From a checkpoint of a small mixture-of-experts model trained on Wikipedia.
Size: 9 layers, width 128, vocabulary 1315, 3.79M parameters.
Experts: 16 experts in each of 7 layers, a sigmoid router.
Training: a variant of Adam for the experts, 259M tokens, 7889 steps.
Below are experts of layer 2 (counted from 0) of a mixture-of-experts language model. Rows are named router (the router's row for the expert), gate (a neuron's input weights, with its number), up (a neuron's input weights, with its number) and show model dimensions 0-127. Each number is 128 + 24 x the weight over its row's rms, rounded and kept within 0 to 255.
Before each expert's rows: "gets" lists some tokens that make up at least twice as much of what it gets as of all text. This comes from a sample of Wikipedia text that the model never trained on. Tokens count by the router's weight.

# expert 8
gets: ".", ",", "\n", ")", "==", "\""
router [125 178 141 144 146 162 139 141 150  90 137 123 119 103 174 116 125  92 120 121  91 102 124 134 126 173  87 116 131 135 121 136 101 114 132 134 108  97 117 104 118 117 129  91 115 146 152 134 103 147 114 136 149 118  81 119 150 122 176 140 135  65 158 144 131 130 167 143 167 112  86 192 169 161 146 145  96 106 130 162 116 110 174 130 150 139 130 160 123 131 138 145 109 131 129 157 141 128 124 109 111 116 134  93 109 135  95 112 196  93 134 132 119 164 129 130 144  85 105 125  99 105 114 116 103 114 152 113]
gate3 [100 159  87  92 166 140 108 165 164 121 159 106  82 130 106 134 118 147  98 124 114 128 108 159 116 175 132  91 140 131 139  98 148 119 134 132 133 119 156 139  89 132  98  85 113 134 115 112 140 109 138 159 134 103 127 140 123 163 135 140  71 119 136  91 148 160 139 171  99 158 119 126 162 106 175  87 130 142 118 131 127 137 154 158 179 131  78 131 107  86 126 191  95 103 134 130 130 106 129 127 149 138 102 126 132 125  91 125 114 131 111 113 129 137 106 123 179 139 111 140  90 109 143 120 135 161 142 151]
up3 [143 141 167 129 110 147 138 101  99 130  82 147 137  92 131 124 156 107 142  80 122 112 166 137 134 129 106 142 138 131  93 172  74 111  94 115 116 133 131 115 175 126 145  94 113 101 114 138  97 123 113 115 123 130 106 151 154 129 122 167 158 139 112 183 123 118 105 118 185  88 132 165 141 146 137 150 121 116 103  94 104 122 125 111 133 189 109 142 170 115 109  94 169 165 128 150 148 151 112 112 159 129 129 157  97 105 128 132 170 128 128 135  95 109 137 115 105  98 118 112 103 166 113 128 106  94 149 101]
gate4 [154 163 182 162 116 161 159  97 130 110 166 123 124 166 182 112 107 131 183 123 114 134 124 118 103 127 102 143 142 108 148 161 118 137 124 123 131 148 107 133 131 102 124 117 160 128 147 166 100 147 108 116 102 149  65 160 122 153 118 120 118 114 167 111 154  92 162 126 138  91 126 154 110 137 140 148  71 152 126  95 121 183 132 145  93 179 128 125 139  97 103 106 146 137 125 115 128 125 140 134 128 115 140 126 129  99  84 146 118 101 148 127 125 137 113 160 112  88 115  89  90 134 143 117 132  89  97 134]
up4 [108  98 117 156 147  93 146 132 118 127  85 132 126  87  72 166 160 167 126 128 103 115 158 153 155 107 138 127 160 145 152 101 124 128  96 156 142 118 115 136 182 149 104 108 157  91  98 109 100  78 146 136 143 106 148 141  86 133 125 168 167 144  72  95 126 106 128 156  88 135 146 129 113 127 133 101 142 121 103 104 133 100  94 112 118 150 132 125 143 131 147 113 141  75  80 134 134 138 106 175 157 177 105 117 113  96 151 115 149 148 128 149 134 112 119 132 124 122 146 149 154 141 137  95 138 126 150 131]
gate5 [101 118 108 143 144 172 110 105 125 151 129 118 144 128 199 106  82 137 119 109  92 138 167 130  89 154 118 130 104 122 105 121 117 144 115 116  91 132 118  81 145 126 145 124 130  76 126 152 131 169 113 113 126 135 137 148 121 103 153 169 157  59 114 149 138 147 155 164 138  95 100 146 135 119 106 124 122 145 120 162 145 122 172 116 125 139 168 153 154 135 100 123 129 145 159 164 130 127 120 134 126 138 124  98 120 145 149 151 161 138  52 173 104 135 127 113 128 104 151 133 111 137 127 154  85 115 123  91]
up5 [146  86 107 133 112 127 151 142  70 113 118  90 136 157 153 154 128 137 112  83 134 111 116 162  78 168 115 108 130  75 110 128 157 167  75 123 112 159 150 144 141 115 139 101  88  96 107 163 146 164 103 137 121  88 126 139 129 116 127 104 143 112 131 146 140 110  87 174 142 112  99 146 119 126 137 153 120 109 119 146 114 148 145 100 106 151 113 172 131 128 147 143 139 179 126 127 147 132 134 103  97 154 103  90 115 169 118 148 146  97 119 140 108 129 173 119 161 134  92 108 115 128 114 126  89 137 113  96]
gate6 [147 128 134 119  92  64 140 114 113 103 115 140 115 173 187  90  87 112 146 147 135  81 124 117 141 106 131 109 141 157 113 123 121 117 138  98 143 133  98  96 125 154 164 126 100  88 127 135 110 150 111 120 132 110 135 151 147 120 112  83 134 115 142 112 141 155 116 106  98  92 133 158 127 146 135 178 131 140 142 170 145  83 117 135 190 125 111 107 137 139 108  67 133 160 171  88 128 126 128 106  99 110 160 113 124 135 125 147 178 170 176 126 100 133 127 114 131 123 129 114 130 109 134 109 147 141 150 114]
up6 [119 150 124 131 156 111 101  95 124 104  85 134 152 139 144 114 129 122  99 148 172 137  75 118 193 154 133 126 179 147 193  98 122 121 184 135 131 119 108 133 160 143 109  89 132 149  70 161 122 138  93 103 151 153 135 140 120  94 163 144 131 130 127 120 138 122 144 144 135 103 143 143 127 142 122 119  89 124  97 108 137 119 121 140  98 154 103 126 190 118 101 107  92 127 152 109 119 144 102 154 139 123 100 124 128 158 149 125 108 176  90 143  81 106  96 117 134 125 138 122 121 157 147 134 130 148 106 131]
gate7 [ 98 115 164 169 128 122 127  92 150  93 156 125 125 146 122 143 129 118 171 134 109 124 118 162 120 111  98 116 130 130 109 122 136 127 154 145 105 145 182 106 105 151 125  84 111 173 128 138 136 164  94 125 169 187 138 144 153 142 138  98  99  96 161 163 142 114 143  96 134 134 121 142 126 166 133  99 137 138 104  91 104 117 112 170 123 152  81 150 117 127 163 149 152 182  99 116 137 103 110 103  89 115 114 109 114 146  89 101 139 135 118 123 139 149 120 132 162  84 133 129 106 137 138 150 101 150 159  78]
up7 [129 141 116 138  68 172 123 141 126 133 137 188 137 115 127 196 140 137 138 153  94  94  94 150 145 108 147 122 114 133 186 133 129 128 116 131 136 129 120 122 146 134 145 121 125 104 112 149 146 144 142 106 127 137 177 159 152 134 107 115 157 100  47 142  95 145  95 169 129 118 132 128 116  93 122 125 110 153 159 129 104 100 153 138 117 137 139 133 136  97 125 107 141  85 121 150 106 124 158 108 119 129  87 124 137 145 137 128  90 139 123 112 149 109 161  78  95 130 139 130 143  97 165 104 183 106 156 124]
gate8 [145 125 127 106 174 100  77 123 151  73 106 150 141 111 137 108 123 123 144 175 126 134 172 155 139 103 108 149 162 137  99 152 131 142 150 119  65 147 115  94  97 131 145 106 148 114 153 106 115 114 141 124  96 109 118 110 153  82 157 164 141 132 152 115 117 146 100 133 131 121 111  57 108 177 133 181 126  98 135 161 114 130 139 141 107 158 116 121 112 137 124 107  81 116 143 128  85 121 118 134 118 145 138 102 127  88 100 136 122 104 120 115 145 107 148 143 128 167 119 138 132 169 135  92 145 160 152 113]
up8 [122 104 131 134 137 158 119 145  89 145 180 125 124 144  98 126 134 134 155 110 138 131 111 120 111 150 128 104 146 114 163  90 150 113 134  90 147  96 142 135 135 119 120 142 147 149 113 131 126 124 124 138 160 154 114 164 114 152 157  90 140  42 136 165 146 107 123 117 105 127 129 101 120 131 140  91 128  89 109 110 150  82 118 105 140 142 110 146 142 112 118 140 163 134 125 133 146 157  84 185  88 125 127 115  91 126 147 121 171 150 134 122 172 139  78 108 132 124 168 129  86 112 140 163 138  71  91 125]
gate9 [151 132 123 157 129 102 146 113 133 101 118 116 163 160 181 119 134 141 122 117  92 136 144  92 102 127 113 140 110 174 109 131 118 130 140 122 162  78 126 149  86 103 149  74 121 121 123 150 149 105 177 134 141 131  96 111 173 101 137 109 165 101 117 165 156 154 161 139  99  79 121 155 133 131 139 125 128 131 124 145 124 122 152 134 117 156 131 145 136  91 134 135 159  45 152 127 158 117 137 103 111 140 131 121  98 150 146 118 133 109 145 125 120 118 138 108 121 104 120 161 115 124  73 126 148  74 184 123]
up9 [124 122  96 112 110 108  98 169 129 134 159 118 135 141  86 100 109 127 143 142 130 141  89 181 137 133 160 127 141 123 133 121 130 148 122 116 117 105 127 130 146 150  95 146 144 155 134 123 141 125 180 134 152 148 123 160 112 107 118 127 107 120 143  92  96 125 140 112 130 137 168  95 113 108  94  93 178 143  98 138 140  78  92 153 147  37 154 118  78 119 154 166 107 170 114 120 124 138 118 141 149 153 121 142 124  93 110 127 117 138 144 131 160  93 113 153 140 111 173  96 133 123 166 120 139 157  93 129]
gate10 [117 166 120 138 165  81 107 113 125 135 140 109  85 129 125 148 107 107 104  86  97 121  90 134 140 136 112 151 168 102 137 144  98 124 134 120 153 164 108 114  87  71 120 118  97 110  88 155 124 160 161 126 147 122 153 158 137 117 106 138  75 101 143 135 137 106 130 118 103 117 147 136  93 135 152 118 155 130 146 100 121 172 133 136 135 184  55 167 175 126 117 119 157 128 117 118 141 130 104 135 166 131 128 134 106 122 127 109 147 150 113 140 106 130 108 143 152 142 106 141 105 138  85 101 137 147  91 166]
up10 [145 139 126 140 135 113 141 110 137 108 104 125 162 157 145 123 117 117 106 129 152 137 124  91 125 106 139 172 111 138 137 113 125 134 159 121 159 131  67 129  74 151 135 168 133  86 115 138 137 123 114  73 132 132 195 157 126 121 104 128 123 145 122 104 121  80 115  95  96 109 162  99 119 113 125 152 184 143 139 122 119 113  87 121 113 149 123 144 143 159 114 109 169 131 152 110 157 154 106  92 174 113 157 114 137 120 167 127 104 121 101 152 114 118 103 157 118 161 129 130 131 127 134 104 173 103  74 171]
gate11 [122 174 149 153 175 175 145 188  93  98 114 150 141 126  92 126 141 124 163  84 130 147 134 167 122 169 119 128 157 127 146 110 132 154 138 139 134 143 140 135 141 146 115 100  75 131 117 115 132 139 156 119 147 111 143 148 137 131 121 118 140 109 165 146 100 136 142 170 114 126 135 134 169  93 157 132 142 136 120  29 126 116 160 141 142 173 113 150 186 114 134 118 148 104 120 148 148 135 130 167 155 117 154 158 111 156 155 103 111 100 124 144 135 123 111 129 125 114 124  97  94 134 124 141  95 137 134 133]
up11 [ 98 169  86 117 113 148 114 132 185 140 153 107 135 152 157 124 123 152 132 212 138 131 119 141  86 130 141  99 132  99 114 117 125 113 142 131  94 115 134 155 147 118 129 158 150 139 121 132 136 130 128 165 140  96  66  74 119 114 139 205 133 160 127 108 121  84 131 114 162 151 100 152  97 114 131  96 109 127 128 154 103 130 162 141 160 169 136 154 103 107 130 159 126 125 116 111 122 120 127 125 131 111 105 113 135 146  99 125 173 157 120  99 114 155 128 127 130 102 114 169 135 129 106 111 124 118 135  86]
gate12 [141 110 130 115 134 157 115 127  97  84 125 119 138  92 106 119 120 106 123 129 147 116 155 135 146 183 100 131 183 109 181  81 102 161 135  92 130 130 128 135 151 142 159 125 145 126 163 170  70 131 125 109 116 116 151 107 111 162 141 117  95 101 125 199 125  97 133 127 116 135 118 149 108 109 130 154 141 136 131 156 114 127 192 131 128 100  97 111 110 130 138 145 165 160 129 151 164 164  92 120 132 138 150 116 165 153 110 112 104 114 133 119 115 112 116 110 186 127  91  97 131 116 113 136  94 120 119 148]
up12 [106 131 140 129 127 114 108 118 105 131  97 132 129 106 118 127 149 112 117 132  80 118 111 115 132  69 146  95  86 166 113 133 164 107  97 114  99 180 131 168 133  89 100 118 132 151 103  73 151 183 143 142 172 124 112 136 115  97  84 150 121 107 165 116 121 155 147 141  89 128 132 103 101 157 115 115 106 152 112 141 129 139 143  86 135 129 126 122 158 108 118 139  63  79 129 124 149  94 143 127 111 121 133 114 112 115 143 148  91 123 118 147 166 154 109 146 107 132 157 156 146 171 110 113 130 161 126 110]
gate13 [108 120  96 147 128 119 122 126 163 103 117 127  98  86 133 178 153 163 127 112 118 132 120 157 141 150 102 107 106 154 141 166 115 117 152 103 142 107 210 136 118 111 131  85 106 160 160 158 140 114 104 157 128 124 131 143 142 124 146 104 108 105 123 116 113 126 115 150 134 132 115 143 138 129 149  96 143 125 149 102 121 110 132 123 132 136  96 143  98 141 142 149 119 123  96 207 142 153 105 128 145  75 108 129 133 117  86 121 188 120  97 154  93 153  91 126 122 105 135 146 115 113 109 111 170 179 147 159]
up13 [150 165 140 181 136 135 131 127 153 144 129 106  88 137 156 158 124 113  99 177 145 152 155  74 118 157 126 135 152 159 138  78 142 130 124 134 133 163 124 108 116 145 136 120 127 122 107 132 107 124 126 147 115 125 102  98 124 139 101 171  77 131 130 137 130  86 149 129 149 111  97 141 116 105 110 104  56 119 109 139 129 177 155 165 130 108 156 133 120 140 140 129 150 181 149  99  87 105 107 154 137 145 153 129 162 126 128 139 104 104 107 110 105 159 135 164 150 140  92 139  97 121 165 130  90 141 113  94]
gate14 [107 170 170 115  89  94 119 137 173 111 122 122 157 130 153 139 115 135 136 144 141 127 161 102 107 158 144 119 138 120 125 153  86 158 125 127 112 127 102  95 134 144 117 169 154 108 149 129 120 130 167  93 106 146 118 123  83 175 137 125 139 141  85 139 178 145 124 127 133 111 136 132 130 163 106  85 107 129 137 148 109 193  92 125 168 135 130 174 103 140 142 120 116 133  97 106 130 154  90 128 115 101 105 137 152 106 118 182 144 159 134  95 129 175 119 144  91 116 122 117 103  99 139 121 153  89 162 121]
up14 [110 125  93 118 130 186 175  79 124 140 153 126 112 138 136 124 110  88 132 128 117 117 114  99 169  99 134 124  70 141  90 142 165 100 117 104 145 103 102 138 106 133 119 138 118 121 161 102 152 149 104 126 111 122 124 112 121 117  79 121 133 135 124 117 142 131 157 125 132 133 124 116 149 123 145 157 133 189 163 148  98  97 145 130 152 120 151 130  92 103 120 151 143  99 171 135 104 159 193 130 111 165 126  68 134 151 127 134 109 166 134 175 155 112 143 138 186 144 117 108 140 132 120  99 133 126 128 145]
gate15 [134 165 125 139 125  94 134 124 132 137 110 144 173 133 143 124 104 126 107 121  94 146 131 140 120  81 134  94 130 136 158 134 129 111 107 123 111 117 107  73 180 128 113 133 102  83 105 113 145  86  93 137 108  98 125 116 104 121 138 181 124 155 107 100 164 134 102 139 123 136  92 120 131 104  95 113 106 119 135 167 105 169  62 121 109  93 112 106 156 100 134 100 125 114 157 119 128 114 158 175 154 125 163 111 148 136 172 113  93 132 113 135 146 138 119 151 125 126 103 133 145 156 143 120 167 114 127  57]
up15 [108 104 161 187 123 141 171 109 138 133 113 111  78 122 138 148 129 162 129 137 110 125 148 144 103 154 143 140  99 135 125 139 183 133 162  99 101 125 120 144  67 140  90 133 160 160 160 131 152 157 159 106 168 147 134 120 113 125 104  93 161 119 138 118 141 157 135 103 108 149 147 166 166 144 114 131 137 162 129 142 185 121 164 137  96 173 150 119 130 140 109 121 134 144 103  95 161 123 100  82 137 146 118 102 146 131 136 133 138 158 151 183 137 122 170 123 120 125 148  95 124 127 138 159 140 113 140 104]
gate16 [156 134 152 131 109  79 131  94  68 105 153 121 112  81 142 116 118 140 145 126  98 126 127 171 128 123 119 156 117  99 151 132 111 157 122 120 132 166 111 181  92 104  97 115 132 129 125 143 113 134 108 108 123 192 111 178  91  95 115 158 115 117 110 122  98 157 129  77 163 122 130 161 143 150  71 146 144 149 152 124 122 134 137 102 139 128 127 160 121 141 151 150  90 140 134 129 107 142 129 149 117 138 116 126 127 144 133 128 107 120 142  92 130  66 138 151 154 121  98 130 135  74 104 130  92 111 169 125]
up16 [146 153 160 144 105 119 136  99 108  85 113 127  95 131 108  76 146 127 106  73 118 136  83 154 157 151 137  93  97 132  92 160 114 117 145 140 152 133 144 145 139  88 117 105 104 159 111  92 139 169 133 101 126 155 136 126  85  99 129 122  86 136 107  92 137 148 160 129 135 139 126 118 161 133 144 147 117 141 131 128 133  57 141 118 134 128  98 135 167 134  99 138 135 135 132 180 106 128 108 101  90  97 121 121 157 136 119 166  95 144 116 126 127 111  94 137 157 153 133 161  73 129 124 100  82 123 118 117]
gate17 [122 156 129 122 116 164 152 133 144 102 151 124 112 107 158 162 141 113 120  77 120 149 158 134 158 137 134 101 132 155 113 126 135 120 109  91  86  99 138 130 150 120 101 100  89 120  97 103 128 133 134 150 111 105  98 155 129 135 126 178 115 137 180 155 117 110 151 142 132 104 145 129 117  97 158 120 106 121 122  93 136 116 109 138 182 175 123 161 143 112 153 115 199  79 118 129 157 124 127 170 170 124  95 162 147 126 120  92 119 127 127 165 115 138 142  93 113 106 149 118 119 179 118 117 161 170 144 136]
up17 [132 131 154 144 166 104  75 135  92 142 112 112 149 142 104  69 131 141 141 154  98 122 138 143 115 122  89 157 177  87 129 137 130 126 124  96 165 142 141  97  94 141 127 137 173 123 101 146 142 119 129 120 147 116 112 125 135  76 134 111 147 129 128 108 114 130  86 128 134 154 139 132 155 133 126 111 170 109 138 175 113  99 160 133  71 123 131 115 140 124 116 120  39 156 165 157  98 128 123 113  92 107 149  98 118 112 162 143 138 154 132 106 107 107  87 137 144  97 122 135 129 121 129 134 118  91 116 101]
gate18 [116  94 156 155 134 133 115  83 179 114 145 136 109 150 146 121 100 131  88 111 167 126 110 109 142 177 143 126 132 151 139  85 126 138 165 136 114 121 129  75 129 132 111 136 111 107 121 178  88  96 143 122 107 151 106 127 139 195 147 138 150 161  91 131 128 147 106 107 125 105 101  96 143 141 135 113 108  92 135 157 119 163 125 115 106  92 186 115 170 157 115 121 166 149 122 133 120 143  95 131 135  86 136 126 156 104 109 127 106 116 149  85  94 143 122 133 125 107 112 147 119  98 117 166 158  94 149 124]
up18 [120 159 117 134 126 123 122 129 133 107 127 155 132  98 169 143 113 141 156  98  84 168 150 154 182  96 144 124 108 161  97 127 123 119 117 106  62 113 141  90 147 145  94 157 113 124 151 132 140 161 137 154 183 137 110 113 146 140 158 192 159  97 151  99  72 123 158 131 139 140 121 168 133 140  80 145 104 152 162 127 120 114 121 132 170 142 125 107 110 131 143 121 120 131 144 149 122 137 137 144 157  79 150 116 128 108 114 131 130  95  93 120 111 136 134 111  94 114 125 154 118 145 143 141 107 159 183 126]
gate19 [137 147 121 136 104 183  88 115 161 114  74  94 135 133 135 126 156  85 104 127 107  96 148 123  76 137 105  93 146 129 142 103 140 109 148 149 121 108 119 122 123 165 124 106 128 149 128 175 107 133 107 138 142 122 140 136 183 119 114 120 117  73 112 125 165 130 123  68 104 125 164 149 154 147 146 151 138 131 115 135 115 112 134  88  86 129 102 145 117 134 105 166 123 157 125  94 118 133 117 141 123 118 135 116  70 156 130 122 153 114 145 100  88 141 132 110 150  66  72 109 122 122 135 120 105 152 113 129]
up19 [ 99  97 141 132 149 172 135  96 134 144 161 132 144 134 126 133 147 137 129 149 141 150 135 152 131 167 109  90 149 141 139 123 118 101 179 143 104 110 122 110 158 105 110 162 130 106 117  94 121 151 154 124 107 170 130 112 123 151 128 121 126 106  81 108 137 103 114 114  96 142  78 173 107 112 123 104  62 150 124 127 141 112  97 130 144 123 101 123 133 123  95  79 107  46  98 137 107 129  98 130 100  80 109 115 130 123 104 129  84 142 133 102 130  92 116 145 158 150 131 125 108 125 148 148 119  87  85 125]
gate20 [121 137 122 138 154 127 149 120 141  95 126 127  65 128 142  91 135 128 141 128  95 117 135 179 150 141 121  63  85 175 103 114 123 145  96 120  81  84 133 120 128  90 126 142 107 122 159 140 110 165 108 136 128 141 142 125 115 107 173 150 112  75 154 133 129 160 121 126  97 148 117 150 168 153 143 138 128 105 146 136  94 119 121 113 220 141 137 144 110 109 132 141 110 112 153 157 122 116 121  92 124 127 141 128 118 153  91 130 152 133 136 123  95 168 124 116 138 121 125 123 153 109 174 179 124 123 127 140]
up20 [164 113  99 146  91 138 118 138 147 142 131 125 139 159 137  76 130 121 115 159  65 143 138 139 128 133 130 141 104 124 124  81 112 115  88  74 134 149 127 134 175 105 141 128 130 143 117 132 166 170 147 147 115 117  81 134 136 107 133 142 139 111 159 154 103 130 114 138 122 123 125  71 107 145 116 131 112 162 149 125 106 146 116 142 164 105 173 132 161 123 111 140 145 146 174 137 138 151 112  70 131 169 165 153 137 133 130 121 131 129 148 133 145 155 160  88  99 120  72 110 122 119 106 128 100  93 172  95]
gate21 [132 156 176 137 104 125 126 148 121 130 145 122 112 100  93  86 117 135 123 141 140  99  95 138 111 110 124 107 179 105 138 113 113 117 146 126 131 124 143 156 128  77 169 135  99 125 127 138 142 120 154 207 133 120 143 118 112 117 151 132 128  76 137 175 132  81 136 120 142 139  91 127 132 160 141 141 114 163 125 122 153 116 135 123 147  84  95 158 162  96 146 156 142  95 130  99 171 172 100 149 120 117  87 147 123  91  78 107 128 132 116  82 127 142 135 124 116 146 135 112 112 134 122 107 118 105 128 191]
up21 [132 154 126 144  74 139 152 125 138 137 109 111 142 103 109  87 141 135  81 125 115 108 128 156 107 101 133  97 145 104 158 135 135 111 140 128 120 170 110 163 132 109 135 149 125 112 157  95 131  88 124 168 141 120 137  69 133  96 131 143 122 129 105 142 109  56 125  97 121 136 117 126 146 127  84 157  96 131 119 168 123 141 130 127 166  63 100 132 120 106 134 153 135 145 194  81 149 174 128 158 139 132 170 111 111 104 102 130 119 100 123 110 105 149 156 144 153 155 138 123 125 153 109 119  99 119 133 146]
gate22 [166 159 114 121 144 110 160 160 141 126 116 113 110  93 151 135 135 117 133 122 131 130 122 129 115 125  85 148 119 103  56 123 115 128  88 152 138 101 157 133 139 128 107  93 163 145 127 121 113 150 148 182 122 118 127 105 144 136 180 133 157 104 165 103 108  92 164 128 144 140 154 103 112 133 139  80 151  97 121 105 114 114  97 138  98 146 110 104 129 143 125 121 113 183 124 114  90 146 163 111 123 122 121  85  75 128 109 126 119  89 111 131 107 134 167 140  86  75 117 140 115 150 105 177 113 133 130 105]
up22 [ 95 107 136 133 125 117 103 147 164 165 109 113  97 148 116 129 100 133 134  95 110 160  94  62 162 101 104 145  90 114 118 133 146 155 154  64  97 102  95 153  79 117 143 124 122  94 145  96 137 131 123 108 156  58 128 114 106 149 156 136 111  86 133 151  87 128 135 117 160  87 119 136 128 137  95 137 139 123 141 117 134 112 115 134 113  94 113 114 116 150 167 143 136 150  93 121 122 133 134  84 144 116 137  85 126 143 158 121  98 137 106 169 129 153 102 131 157 118 104 124 112 124 127 160  98 140 104 106]
gate23 [117 143 136 128 169  98 115 147 130 127  90 139 131 109 138  99 146 117 147 132 113  92 143 182 148 157 140 160  80 160 108  61 126 117 149 148 138 138 147 128 101 126 141 126 120 178 135  96 116 139 143 145 118 114 123 108 166  90 148 153 114 106 155 132 125 165 179 156 154 148 146 156 102 146 148 135 109 138  89 112 141 140  91 149 146 134  91  88 140 128 136  83  99 111 129 115 126 157 139 194 106 154 165 129 112 126  95 119 120  94 118 102 127 126 157 103 133 101 135 107 138 150 155 122  94 164 103 105]
up23 [105 120 110  99 149 107 152 156 158 125 107 115 109 159 146 150 116 144 149 124 106 143 124 119 153 113 131 141 122 147 124 159 127 114 115 100 166 135 168 171 100 107 169  76 134 105 154 109 104 123 144 134 124 125 120 137 117 123 134 183 113 149 157 144 140 158 172 142 139  72 120 128 104 123 145 155 161 122  86 129 125 155 130 138 166 142  66 134 198 153 127 112 106 166 137 103 126 133 141 122  82  94 114  97  77 133 132 116 133 193 115 104 132 109 101 124 147 116 146 132 127 105 151 154 121 137 106 126]
gate24 [145 124 166 142 127 158 127 107 102 101 153 127 160 146 123  74 148 102 109 135 116 151 104 151 104 169  82 132 132 157 122 119 106 151 120 161 158 143 128 112 175 116 125 118 104 125 114 168 112 126 112 167 131 107 106 138 165 144 167 136 153  73 119 105 138 130 112  99 114 105 103 155 135 168 173 117 112 129 135 165 135 159 137 102 139 115 114 117 110  93 128 172 120  94 109 140  76  77 134 114  97  76 129 108  86 142 114 126 133 139 131 146 130 102 130 143 127 148  80 121 122 123 141  72 135  99 130 116]
up24 [119 132 132 143 122 102 114  83 143 113 133  82 150 139 152 158 130 126  99 147  96 101 122 154  57 137 117 141 117  94 126 106 145 126 109 168 134 154 108 112 113 138 104 103 105 116 134 165  73 122 177 147 155 112  93 111 129  97  81 126 145 119 115 134 170 137  94  97 130 106 102 160 152 166 154  78 108 131 126 155 135 159 122  99 141 124  96 159 147  85 109 156 118 133  95 115 123 150 129 117 132 106 100 161 114 137 133 125 145 134  81  84  75 127 135 155  98 119 142 133 124 116 128 105 146 101 142 122]
gate25 [144 152 120 143 125 168 143  82 124 126 115 141 139 107 170 134 108  98 115 199 114 115 116 121 120 130  97 161 143 200 156 123 114 150 108 121  97  96 126 128 129 117 111 134 132 110 116 110 152 160 156 161 148 139  75 158 173 114 103  84 130 123 119 102 132 144 168 156 145  82  99 112 125 141 135  91 107 113 109 158 140 137 146 128 122 198 147 144 142 104 130 118 130 122 105 138  95  95 148 121 133 141 107 132  97 144 142 127 125 153 152  93 110 157 125 109  95 111 157 141 131 141 138 120 184 105 105 123]
up25 [172 106 125  90  99  88 158 119 117 143 133  93 109 141 140 152 112 101 129 137 144 118  90  89 135 117 147 164 125 142 187 145 123 170 105 106  94  91 135 118 122 180 129 122 159 105 141 143  92  88 102  67 146 109 146  92 117 136 127 148 182 121 144 139 152 119 156 135 113 135 144 132 165 134 145 117 120 101 100 173 137 129 138 119 117 165 107 117 160 130 136 123 104 118 156  94 132 156 127 137 180 161 149 121  70 141 130 123 123 152 122 114  95 104 122 143 100 135 124 129 165 151  94 134 121 132 142 146]
gate26 [135 149  83  87 162 157  73 139 159  88 116 136 110 162 160  86 169 153  99 107 144 120 126 154  99 138  91 138 115 145 108 130 131 160 134 126  84 145 107 146 107 104 136 130 104 134 109 155 127 113 155  88 118  64  92 140 105 149 179 148 113 147 121 138 134 165  81 160 163 131 113 118 129 134 124 161 159 114 130 110 111 152 152 114  99 106 113 101 139 109 144 125  94 172 135 139  93 148 119  76 151 124 143 100 130 152  95 142 114  99 126 154 142 132 131 139 138 125 101 117 116 123 126 135 124 124 136  85]
up26 [119 100 116 107 160 148 112 143 137 118 174 161 131 129  94 137  97 116 111 112 134 123  93 164 155 173 116 142 112  86 108  84 133 138 114 145 142 132  86 110 160 123 120 114 138 149 121 189 125 138  99 135 146 109 118 161 163 146 131 164 152  83 122 170 109 107  92 123  64 111  97 136 138 153 147 164 151 147 135 143 131 116 149 124 137 114 107 131 125 127 123 147 125 107 135  62 142 109 112 114 123 168 154 167 145 123 128  98 122 113 126 110 116 110  77 105 159 139 110 119 163  95 123  86 145 164 126 140]
gate27 [109 144 166 147 141 107 131 108 169 157 150 109 108 101 123 134 112 113 137 131 127 138 129 171 101 136 121 157 152 131 113 140  72 115 176 141 131 122 173 170 136 107 107 133 104 164 117 160 135 163 155 148 147 132  93 167 146 144 133 125 169 143 113 172  98 156 139 129 100 158 143 119 109 155 143 109 174 115 147 134 152 105  85 113  99 122 105 154  74 147 102 110 103 131 162 175 142 136 100 101  97 119 118 170 142 113 113 106 109 100 156 104 102 159 122 159 122 109 170 122 131 123 125 149 159 138 140 142]
up27 [142 110 139  89  96 137 132 114  89 158 122 109 128 143 110 116  88 128 131 108 142 140 136  98 103  83 129  85 152 143 140 135 160 121  98 107 119 154 135 116 125  71 189 119 133  76  95 136 109 120 114  55 147 153 130  81 134 114 121 163  91 113 163 130 128 133  95 143 118 155 140 119 128 125 119 148 117 166 118 112 131  91 145 147 123 160  99 117 173 109 136 114 191 162 112 117  96 113 155 165 140 122 136 156 127 137 151 132 115 122 121 160  95 107 108 122 129 126 134  87 148 164 140 131 120 152 117 106]
gate28 [126 133 107 195 150 145 133 144 169 127 120 154 136 110 151 120 104  67 115 128 125 139 119 122 131 118  98 135 107 150  78 109 129 138 120  90 137 108 121  91 180  94 138 132 122 120 147 109 110 141 126 124 141 145 100 105 161 151 101 166 113  96 138 139 149  89 125 143  62 136 128 133 110 155 136  94 146 116 164 167 121 118 151 118 192 144 156 105 120 128 117 146 124 157 109 144 126 142  94 162 108 110 157  95 119 115 109 156 155 143 180 173 108 108 110 115 142 118 141 132 137  94  84 119 118 142 102 111]
up28 [123 122 137 165 110 118 118 110  84 125  80 118 117 115 131 143 152 107 166 177 121  89 127  93 136 111 123 113 118 126 153 136 127 148 125 135 143  78 122 153 163 111 117 125 133 129  97 121 111 157 160  86 158 143  86 127 115 114  81 124 149 136 141 163 132 113 129  98  70 127 134 115  95 145 106 169 125 152 119 146 136 138 131 136 149 160 119 135 165 115  78 139 137 116 160 176 143 114 121 151 192 134 129 159 106 128 106 109 133 128 116 126  93  88  74  83 118 114 137 108 171 119 146 129 103 115 100  96]
gate29 [ 98 184 123 129 130 167 138 112 131 157 160  95 133 131  51 187 146 120 124 107 116  77 116 152 131 123  97 103 110 130 133  86 158  93 124 127 140 147 115 190 140  95 112 136 146 154 107 115 132 129 135 119 157 120  98 158 143  94 111 127 128 116 139  90 109 122 134 125 132 110 142 139 123 130 137 185 167  97 183 132 145 112 177 166 120 127 128 140 147 130 160 117 108 185 111  96 128 134 120 143 159 150 119 146 127 134 132  85 129 147  97 123 119 145 123 157 161 146 144 128 127 123 144 122 101 115 145 119]
up29 [156 136  90  88 167 101 137 173 112 179 118 126  89 120 141 152 143 144 136 141 107 124 143 112 126 126 110 102 102  90 159 176 130 129 123 143 105 152 142 115 135 125 138 128 103 135 154 118 114 135 157 102  95  90 146  94 107 145 167  86 125  87 114 120 128 165 143 149 133 116 141 153 173  89 139 102 148 195 137  97 131 119 128 120 115 128  87 123 112 109 121 190 166  78 135 171 143 159 141 109 109  95 107 125 137 121 117 140 119 110 111 183 118 147 163 116 140 149 130 137 149 131 135 113 126 141 124 120]